config.toml
n_experts = 64
experts_per_token = 4
normalize_top_k = false
routed_scale = 5.72
n_groups = 4
groups_per_token = 3
tie_word_embeddings = "early"
batch_tokens = [32768, 65536, 98304]
max_seq_len = 512
max_steps = 8303
dataset = "wikipedia_en"
Below are experts of layer 15 (counted from 0) of a mixture-of-experts language model. Rows are named router (the router's row for the expert), down (a neuron's output weights, with its number) and show model dimensions 0-223. Each number is 128 + 24 x the weight over its row's rms, rounded and kept within 0 to 255. Numbers have three digits each.
Before each expert's rows: a language model's description of what the expert responds to. This comes from a sample of Wikipedia text that the model never trained on.

# expert 57
It responds to: Number starts, cl letters
router:146077131112119109127129149142088132130135097095141097131156127106162165153114125097129082117152160057125164151076116115132165143128149114090120106100138095170144093157099137135142103117159099111094137164181128130115164154097128154120109150121140107115111152138091122112098120128142156095162126145084121091103153107130132126155125179149087137170168111191130118144107128181110170116091124115131129068155155147103167114120121111088128103144126102099132156085113134145133114148166130102130141133078092109123131133164140118162141121125113114129125136148118140126117124131133164159159169096139109150142143147152130137126104140169146141110113090104164137121140132142149124128118
down0:136085140080138102125150153115183164158129166124137058147183102131140128117112134139156089156147114169130143101121141140152135124139109117116114116164118155129142116136086145120154110141114104147105076106126135147116141122108120121103111149106134148069161121068121133124144109106134124134116103120119125155140186120103138144154092106093111178150133116095117116133123094220131105139136113136099122135157110114046133134085118176118100108164129100083158139132114161148118161106144118144098117147157143124142108105143141120107154143124139105136129154097129115126099143127132129126092123127144113145144127164094122172106128144149134133121145125111175137152105124148161101095106
down1:101086174177159111131126109147146072160119113121127144150119178119063114141142156135159145155180097086141168108126131115135101144115152104111166104112066176151103131138149162123112134137145111155128142119147086113162154105121112180110088139164120116112177142136113135098133105122106105126153114135131169133119115128077140139106151113099135110089080141097114124131127148115121136157108156121104141124128101115108164128132130141145158120125124173188118134119127164107174137102154172134131143147101142156127132148116124138157130110112141153153121123117122125131147113094099089101120119118140174136139109152120092130151172118117087101131118101174117119139134129124144068092120
down2:156117141131087129100164131153103114115106135148095139155151142071118110089175132117127095155116134119091159139141139147141162167196108127119137093115108136184147137123147094083128103087130138127174114168125155109108149145160140120168130132161114112133137122112154099162128170177107124114110127128122109121117131141161126131153171093141102161107152109141138141126132176108109123158103154136122119125140128119134111114106122126118139100168157164123140133157146150138155143148134080129147132138155122129128172172120127177149085112167168156092149107126124118096115134156130130100111158102132115172186120128156143086141141155132085155109153124093135128097118107083119136179137
down3:163061118136109155107115107166162118098148087103126197121125117126088096092142120112189130174130133132110128101092168095139122176130105146146157086139115107111142136138122146100112134131113129139174092098103121129111126108095114093110133132122145115105122131123099138150101139156138147147145131142144117107105109184124104133116161096161134160123170103141126139123154112105141121119143156171172159133115150106147139126106119113148116120162142097096117103158143185080125142121157131148120118130113137090143146090135184127063134143105157095131122135088085115151159106126116135111173106149122122164125102110128119122114115134092114132099102116107149152134071107151108140140127
down4:135125130159126137124163142123109124089159169126096132161098121112112138124168130146125175163143093154120101117117137107090089139139125090112128111148105081085087159115141116122085119146142140096128196133115156121104108125153142125093141174135142141120134138136115109132173172127138110130121126109143123109155133178123105167103111109085135130148166138103118110118126159057147131112163104099132144147140125082125134143107132177164151111123128167114148146115160127144106129121177132127123110140146133107145110162124090111133121141141117107112094086132117149076107134117103137090138210152133107182171134122096122102108129116149099124129145134161123106162166153141083129134115
down5:127123159139145128117133133163128152086111147140131150108150112120174130147132111150111155144096117094141120155107098104123166149094122114160106174063136134135159166111125125118127130120116127080147175162127135120116127146138105086088150164122139180167143133133126137149135147157139100085127124133089136114134107137136097118133102117125120134086142050173109139136103162053111121116135121105188149128103176130090106126143132148097131112118151122119177169106116108135076145161144120147120126120132115154147143149153108131112115141148139132071116114097138113136120167109142129144125110115110094134145168113133133136164117135074166129123151118125181144175116163103140121143152
down6:137121133103146134130120140130138103144128116135125086126113111121126146130123109132201134143132147112153152100109164158171143108133105150145145154145104125168159115147124124087137081147129116108139149143113089157124170088121085138120130116156148117132172072116107133113087144159123083082117115107131165117142130116093153119173107105134135182143114149124125113132152132158118141122137155188122122189143132131109119134099092107090137138142166124056131090105096144136142124085125140109175126086159085154098140109103091119153167115131152131077128100111156132123117139135117148151106145113162135110124128116097088165185141143149122141122130133132139113159096109146101098110094
down7:135127163090133154145146119153126113157155144144140166141175172146118134139136085143136088093085095101105125125124123148099150162117101091140133142112156142089130162142122139123108079101112119121137158138147136089124150133126091123099112154103145137095133083083090157049123124151148081071143121099122183134155126152118140136122161122153137137129138104151091122113095126084091145132108177079169120144120130112165102137152135184140103117116117105065094100116146126131110167138117133141119115143117130115121127120132146121132162136103178149107121123101108075114128134120111143070132138097130102128135138152159149132128136114120119117097114082119164109142122121144144139142153
down8:134132134117128147130104144113114118110100134156136116117125111157101126126136144090097109148152143096130130154113135205140187130159128172162126143108168182170117125116056115180120136122136124124087118141103086139107137140126159132179093049112116117115115087088091146122158088099117156103143130136098140158097135101149137122143119161134098147120113119118118108132158135144141139121160095130112096159111117155102152133135158104149103123143158126158102138090145150131159146113102129110203121128141111125128093140144153125117106105115160112177096158099121137107132130108135130137148057126126119132116189125127138151125109119134156139135158150127098126108161154132137113149115
down9:125090128153124106145141099140116132147147143123144119151143118155111144135133097137141064116133110122129111118109172136105100145141138143114135100127102133117142127119117172122122114130122153132132112156138111143045146134148116115129131086169119090162106130147134094095099154133112137123130135104198085140106131117122141140100099087129134140051139165106124120134144127140084173089114123139118117111164133137174120132106166136154131129139097165140132133092135154143121095161119142111062181103100146097110103075134174138148120107167126123087148123118153126092100115134161133164132134099125140168172139122157160141089139106134179165127141135132127099163113131177127137116116
down10:129156112148128135143134096170106156124157142123106150140140139127122119113144129100128147152090132112118161133146109154143135121118130150146151105131092156097127189131122120110100146141105134146137105097076141120120090093106130129122115145118106162127143133190103157097131121081151114115127127107164145143118148110067145111094142102169107146155069140098155118106154165077091133136107131134102085112115077121124173140100176160115122142139159125091120145120124103127175174135131180118108108180155131128127120125150114126107088112169128116146136142160102138123142122136121139121123069092180147130137107134111132156133123131078135140143175058139126114128127109165098118118127
down11:118142172118121178141092099128121128127111118144139249135142103109110142133150129114145141135114139123148133113113143127156160167094154142097171134122125131115133129151157094123124120126136128124136154113109128114134138071132110137159112131112115153140126104142126119183146158166095141146115142164121116111086102170129119124140161132123110124094111108134131176111150168000117128157134154148125174155117119101107120124135151095158150115066143133139130125131145159110139145160145145104107135128097109119104143117121153153108096139155107108147112114166141107115145133137149154130137099119136136117138113117126142147162166109147091133123108134114100159146126123115110131141161
down12:107120127115100152159138136124132136125148106169137160139142125111152157129132111172145141086082135117124138127143145148135150123115110133149101091126135133114097130132128116148139115083149113142117123134147144117085142137114086093162149182167099152130133085110133139097145170155109107065149126096110140087136102136148144095158164142139118111112161092141118153131111184086125147115129140129151134130129150061132116118128223165104120098115155129112100142120143112125135140127156127167109121169114115180137126157153126129108125150156114165095134085124153110140128137122125117145098162154158118111126094090161136097124132103145143141141151192063147130154139123124155177132118